From a checkpoint of a small mixture-of-experts model trained on Wikipedia: a softmax router.
Below are experts of layer 2 (counted from 0) of a mixture-of-experts language model. Rows are named router (the router's row for the expert), gate (a neuron's input weights, with its number), up (a neuron's input weights, with its number), down (a neuron's output weights, with its number) and show model dimensions 0-127. Each number is 50 + 10 x the weight over its row's rms, rounded and kept within 0 to 99.
Before each expert's rows: "comes after" lists some tokens at least twice as common just before its tokens as in all text; "raises" lists some tokens whose logits its average output raises strongly, later layers aside. This comes from a sample of Wikipedia text that the model never trained on. Tokens count by the router's weight.

# expert 1
comes after: ",", " (", " \"", "/", " or", "),"
raises: "\n", "-", " \"", " (", ",", "."
router:45 52 40 54 52 49 62 56 66 52 54 64 57 38 38 43 52 56 60 44 45 38 63 39 67 62 40 32 54 59 64 39 57 42 45 57 52 40 36 46 68 47 56 49 47 39 42 57 59 43 37 52 56 43 61 44 47 48 60 58 49 40 56 39 24 44 45 50 44 44 63 46 51 44 44 56 56 69 50 46 39 40 37 59 41 38 59 46 65 68 45 60 44 52 56 33 58 58 57 35 52 46 37 44 41 55 39 49 48 58 48 56 62 57 57 60 61 59 50 44 46 71 60 42 56 52 41 38
gate0:50 70 49 58 69 61 53 51 51 65 68 52 42 47 42 50 34 69 49 46 57 47 59 49 58 40 60 47 47 60 49 37 57 58 39 55 41 48 50 60 35 50 56 41 33 59 42 50 60 54 44 54 66 46 64 51 52 59 50 54 59 35 47 55 58 65 57 49 58 39 58 56 51 56 56 71 61 60 54 35 24 54 57 44 52 51 60 56 60 53 39 48 41 31 64 54 51 62 57 48 50 46 56 52 49 54 45 27 70 53 48 67 51 42 70 45 68 55 48 62 48 59 49 48 53 48 64 67
up0:48 51 47 51 54 48 25 40 52 51 55 43 50 37 52 40 58 54 45 34 41 55 36 32 63 43 66 29 36 46 59 56 47 24 53 55 39 50 63 49 62 44 47 54 54 39 56 45 51 54 50 55 59 48 54 44 53 48 42 41 39 43 44 56 62 55 34 48 61 52 66 48 59 60 56 42 24 51 50 44 56 56 47 46 53 32 35 49 51 54 64 51 33 52 56 47 61 36 49 60 54 65 45 50 36 53 59 66 36 66 61 48 56 46 62 46 31 61 57 40 66 50 54 46 53 35 38 29
down0:47 58 51 36 48 56 32 51 42 38 22 52 63 58 32 47 51 34 51 39 60 40 42 41 67 50 28 51 33 42 63 46 53 45 35 47 56 39 35 70 43 42 50 47 44 44 39 50 47 25 39 44 61 45 40 56 57 77 47 52 63 65 44 42 50 48 49 63 57 42 68 52 48 54 53 36 58 61 57 60 26 54 54 57 49 49 45 37 38 38 61 53 44 40 53 35 28 52 36 49 53 48 30 49 32 52 49 51 66 43 45 56 59 54 47 56 51 36 58 60 56 37 40 69 48 58 57 49
gate1:58 65 55 47 45 49 51 58 41 40 50 38 51 50 56 47 44 41 68 54 54 46 41 39 53 41 30 50 34 38 46 55 66 54 45 42 45 43 53 56 58 41 60 52 32 60 73 51 50 54 49 50 33 78 51 40 80 40 50 48 56 51 56 40 34 47 38 54 62 64 57 45 47 50 83 54 53 44 46 60 49 41 56 49 50 42 33 62 39 50 59 59 47 62 62 34 43 56 53 55 45 35 40 56 46 58 52 64 53 47 51 64 45 55 53 43 45 67 52 56 46 44 60 62 41 35 28 41
up1:53 38 63 41 50 48 57 55 61 36 49 53 35 47 53 45 57 68 52 47 49 62 55 41 42 53 45 41 39 51 58 42 26 46 41 63 41 62 56 63 63 49 54 45 44 50 43 33 27 21 47 45 56 40 60 58 50 59 52 52 56 39 57 50 54 53 42 31 56 46 67 52 44 45 28 59 71 59 48 44 51 66 52 45 65 45 67 40 43 37 46 41 60 53 44 46 56 38 51 69 45 55 35 52 62 65 52 44 25 34 49 54 35 44 30 58 55 56 34 51 45 48 39 37 49 51 67 57
down1:40 64 41 48 57 32 53 45 59 52 33 64 80 52 49 39 49 40 64 55 36 53 54 53 50 46 50 56 41 50 47 43 55 45 56 37 54 48 41 55 59 60 72 58 54 54 64 52 55 52 40 57 74 48 55 70 48 49 51 55 41 45 50 27 48 67 47 64 37 39 43 46 64 42 29 52 46 49 64 42 56 59 33 41 42 51 40 60 44 50 40 43 63 52 50 47 40 46 60 43 58 58 53 65 55 52 58 55 40 47 35 47 44 70 40 40 50 46 59 48 60 38 65 43 54 67 54 48
gate2:57 47 37 42 39 60 48 48 69 42 41 42 51 54 48 48 51 43 62 44 39 51 45 47 39 26 52 51 42 33 45 51 45 58 33 59 57 63 51 59 57 43 59 53 40 43 40 62 56 39 61 56 43 38 54 63 46 39 50 61 45 63 66 59 46 59 47 48 47 54 60 63 60 48 59 42 57 70 34 43 60 58 56 49 59 45 69 48 54 56 42 43 44 44 53 66 31 66 59 51 46 53 75 47 40 43 45 48 58 50 29 53 50 55 64 56 44 68 36 46 22 22 56 36 52 66 55 47
up2:48 53 52 47 49 45 39 40 48 60 40 41 70 40 38 45 46 51 27 44 52 58 64 36 69 64 36 52 54 59 31 41 58 41 48 55 48 58 47 49 41 72 42 57 58 64 67 38 34 50 38 43 57 56 54 42 39 42 51 53 54 55 33 33 52 45 46 61 54 40 36 31 40 63 64 53 49 45 77 37 40 45 63 49 46 49 57 58 31 44 56 52 46 22 39 59 52 22 52 39 68 37 44 58 50 51 63 40 43 45 67 38 30 50 54 46 25 54 66 59 64 56 20 56 51 46 52 47
down2:27 57 53 50 53 57 62 63 52 29 70 51 47 51 55 68 48 36 41 53 60 66 50 48 31 39 57 54 54 45 71 46 43 47 61 49 41 54 44 61 50 50 57 41 50 36 34 65 31 54 35 66 39 54 50 48 50 40 43 50 46 59 67 58 46 48 45 50 44 36 65 41 71 54 50 37 47 40 43 34 40 40 51 52 60 54 58 47 56 36 57 26 48 58 46 54 49 56 43 56 42 29 50 47 35 64 31 59 66 65 35 69 40 58 51 63 63 59 49 52 40 39 60 60 46 42 39 52
gate3:49 48 44 57 33 48 46 48 37 51 42 62 45 50 32 53 66 30 46 51 42 50 44 55 54 55 55 54 65 40 55 59 55 58 49 66 48 53 46 54 54 73 41 78 41 69 60 54 50 45 40 58 70 34 57 50 52 68 55 71 54 58 54 33 65 50 40 50 40 59 52 46 51 55 53 46 52 48 40 57 37 52 56 49 26 49 66 44 42 48 61 52 33 64 46 46 57 51 47 48 51 44 46 45 40 46 56 45 57 45 50 59 45 64 52 62 27 43 60 46 57 39 38 57 76 44 57 66
up3:56 38 33 47 37 55 49 47 56 42 43 47 36 54 25 56 55 34 38 57 45 52 53 33 56 59 49 36 47 52 40 41 47 55 63 54 50 56 48 37 54 55 42 39 72 48 69 26 42 55 36 51 57 37 46 53 57 50 23 65 55 51 64 43 52 52 60 38 57 83 61 60 51 55 56 41 47 59 58 49 66 75 58 43 54 43 63 59 56 54 53 62 61 57 45 48 45 52 57 61 50 65 50 49 54 36 53 40 33 75 46 36 78 42 60 54 45 60 41 40 47 48 31 39 49 66 58 47
down3:47 31 45 32 53 50 44 49 55 51 50 60 55 33 50 54 40 46 61 49 24 57 35 59 38 55 55 53 58 58 56 44 56 60 40 49 56 57 51 62 56 48 33 18 44 47 45 39 29 67 49 43 67 45 47 40 55 49 41 63 59 47 68 53 75 60 57 57 37 52 41 37 51 46 50 51 55 54 56 34 50 54 66 46 61 39 32 58 33 57 48 52 61 44 62 59 67 53 55 50 65 52 44 63 62 57 48 38 57 50 48 44 56 61 25 56 47 59 60 44 56 52 48 48 66 45 41 42
gate4:42 43 37 62 47 48 40 47 35 44 44 44 49 48 76 46 48 44 52 33 52 59 63 48 45 72 40 40 42 33 48 51 53 51 45 53 35 56 48 76 52 53 43 61 55 67 54 48 57 59 62 47 61 59 43 59 56 32 53 50 41 54 51 42 49 39 37 39 55 63 47 38 50 60 38 67 45 51 45 37 32 62 42 49 52 52 34 46 49 38 69 48 59 41 60 45 49 56 57 57 43 41 54 53 61 39 41 43 43 60 47 47 49 57 52 31 45 33 60 48 43 54 40 67 47 40 44 56
up4:51 39 36 35 49 53 58 63 52 40 43 56 48 46 43 30 59 43 48 66 56 35 58 36 61 61 33 39 48 52 46 43 38 47 42 60 39 49 38 49 39 50 69 55 51 58 57 41 42 56 44 61 63 61 53 51 40 58 43 48 42 55 53 59 64 41 37 41 62 60 35 41 42 58 45 48 63 65 56 48 55 56 35 76 32 40 39 60 52 53 47 42 65 43 59 36 50 43 39 47 43 51 54 45 66 28 46 72 51 53 58 30 55 42 44 30 55 53 54 57 43 53 41 44 38 44 40 40
down4:49 42 53 43 49 50 38 50 56 45 68 48 47 54 52 56 55 45 39 62 58 53 59 61 60 54 52 66 49 64 42 58 62 51 44 47 48 42 53 37 44 30 50 53 56 46 39 58 41 45 50 68 45 54 54 54 64 58 60 56 45 37 56 36 68 50 42 54 61 48 48 33 39 45 52 63 42 59 46 53 36 39 50 29 49 55 54 34 59 67 44 67 34 77 61 52 53 59 46 61 48 54 49 32 60 57 49 57 58 60 46 57 42 50 44 50 40 40 61 56 55 64 44 42 40 54 40 59
gate5:45 38 47 62 47 72 56 54 55 28 35 51 60 47 35 53 49 46 64 47 42 50 42 41 45 40 48 51 44 55 57 60 52 49 43 58 32 51 38 56 79 49 55 68 37 62 48 57 43 36 47 52 45 46 48 50 77 33 55 63 57 31 41 47 62 44 35 50 51 43 47 46 49 24 47 57 56 60 60 41 49 57 49 65 61 51 43 46 53 43 75 44 38 49 38 67 60 59 50 40 53 43 43 31 61 50 52 41 66 60 41 51 42 55 51 69 50 60 42 35 42 45 57 56 50 56 50 48
up5:37 49 60 23 51 39 48 37 51 35 37 53 48 47 23 54 52 45 51 36 38 39 57 28 59 45 46 61 34 48 56 52 40 39 50 38 46 43 49 34 57 44 49 46 60 44 39 61 61 56 66 63 59 59 43 60 63 44 65 51 52 57 50 53 31 56 54 47 61 38 40 33 51 51 52 46 63 54 42 54 62 60 56 50 65 51 50 51 46 70 59 41 57 49 46 47 56 60 53 44 59 70 51 35 51 52 51 53 50 62 43 55 40 57 57 53 81 69 48 46 51 36 43 28 52 46 62 58
down5:49 54 54 45 45 58 35 52 30 78 44 31 38 59 66 50 52 64 55 53 62 52 39 48 39 57 60 44 39 56 38 37 58 56 29 45 47 52 55 40 45 66 51 55 61 66 56 45 43 38 57 61 37 39 51 48 54 43 42 42 54 46 53 45 53 52 30 46 45 41 47 47 39 23 50 49 60 47 33 44 33 41 63 43 57 48 43 74 56 58 48 17 61 63 49 64 58 48 36 48 50 49 50 68 38 57 47 47 56 41 59 49 48 56 52 59 49 43 65 36 51 39 31 61 43 55 52 50
gate6:53 44 63 64 57 52 61 61 47 47 52 61 60 56 43 51 50 55 62 39 48 60 39 42 61 65 59 46 46 37 65 40 63 39 47 61 41 39 60 58 57 48 59 50 47 34 42 58 52 41 44 50 54 54 56 57 38 47 50 46 28 54 35 62 60 43 64 63 50 41 59 43 32 55 75 59 59 67 45 53 28 49 37 44 26 33 47 56 66 66 35 61 65 60 75 41 57 45 46 56 59 60 55 53 29 53 60 59 56 52 52 57 37 45 61 48 63 42 52 35 37 51 61 72 54 60 32 49
up6:41 50 48 51 42 44 39 56 34 49 57 53 39 34 54 62 53 52 36 42 47 46 37 44 61 35 44 52 46 55 42 58 54 65 46 44 52 58 29 33 38 35 48 48 73 52 58 58 67 55 55 60 66 51 55 44 52 59 44 51 51 53 52 41 46 51 51 53 58 57 66 61 48 56 31 51 43 47 43 36 42 44 61 54 55 39 52 43 63 59 61 48 50 34 45 51 46 54 49 62 47 47 35 57 52 34 51 45 36 49 61 42 65 36 39 53 48 65 45 59 32 37 45 61 37 29 42 49
down6:38 38 56 52 48 41 35 43 55 46 27 55 48 48 56 61 59 55 39 65 49 44 63 48 56 64 56 47 73 48 45 43 57 51 45 31 48 48 48 56 62 54 23 40 47 59 47 48 45 33 69 48 55 61 47 40 44 59 49 53 61 50 65 47 48 37 59 42 46 41 33 46 59 32 52 30 55 52 37 48 66 54 47 35 62 42 44 40 36 59 44 41 44 37 36 46 46 52 73 49 48 37 68 71 46 39 53 35 50 51 51 48 63 51 46 66 47 50 54 54 59 48 41 49 67 60 48 48
gate7:50 65 37 33 48 57 45 66 45 42 51 48 38 58 40 51 68 57 50 48 52 48 54 53 52 43 55 51 76 45 43 55 45 37 54 37 52 37 43 47 43 46 53 44 41 46 48 63 48 66 57 54 53 52 59 49 64 53 57 55 46 49 51 64 48 57 42 42 42 62 42 40 41 63 68 55 48 66 42 70 64 53 52 30 49 36 50 58 48 47 65 55 69 38 58 65 39 46 57 55 43 47 47 38 54 37 48 32 40 54 44 43 40 74 43 42 44 67 36 56 75 60 53 52 60 59 55 39
up7:66 45 61 39 27 42 58 51 37 71 33 59 54 55 65 38 65 48 50 44 59 59 57 51 33 50 50 48 47 65 48 50 54 60 45 62 52 40 41 68 58 61 41 51 38 48 44 53 47 64 48 69 56 30 49 46 45 38 37 51 51 52 54 54 43 30 54 41 86 47 53 51 51 45 62 50 70 56 43 63 44 48 46 46 43 44 32 39 55 56 48 51 71 64 33 45 53 54 55 49 58 37 34 39 28 59 54 40 44 54 76 42 57 56 41 63 46 38 41 55 39 53 59 46 28 52 56 70
down7:49 33 62 59 43 34 44 63 28 59 37 50 57 57 50 43 56 35 50 54 24 58 65 54 42 49 66 47 43 55 44 73 62 65 48 71 50 31 32 43 51 46 50 54 40 47 65 51 61 46 53 48 52 40 52 54 44 45 47 23 69 58 58 38 56 40 49 40 62 41 51 45 61 59 66 53 39 61 76 49 39 25 53 49 60 53 54 41 63 68 50 61 47 62 52 43 30 62 53 32 48 38 46 32 48 73 35 34 47 41 45 56 49 52 44 52 52 64 50 49 58 52 52 51 47 46 49 55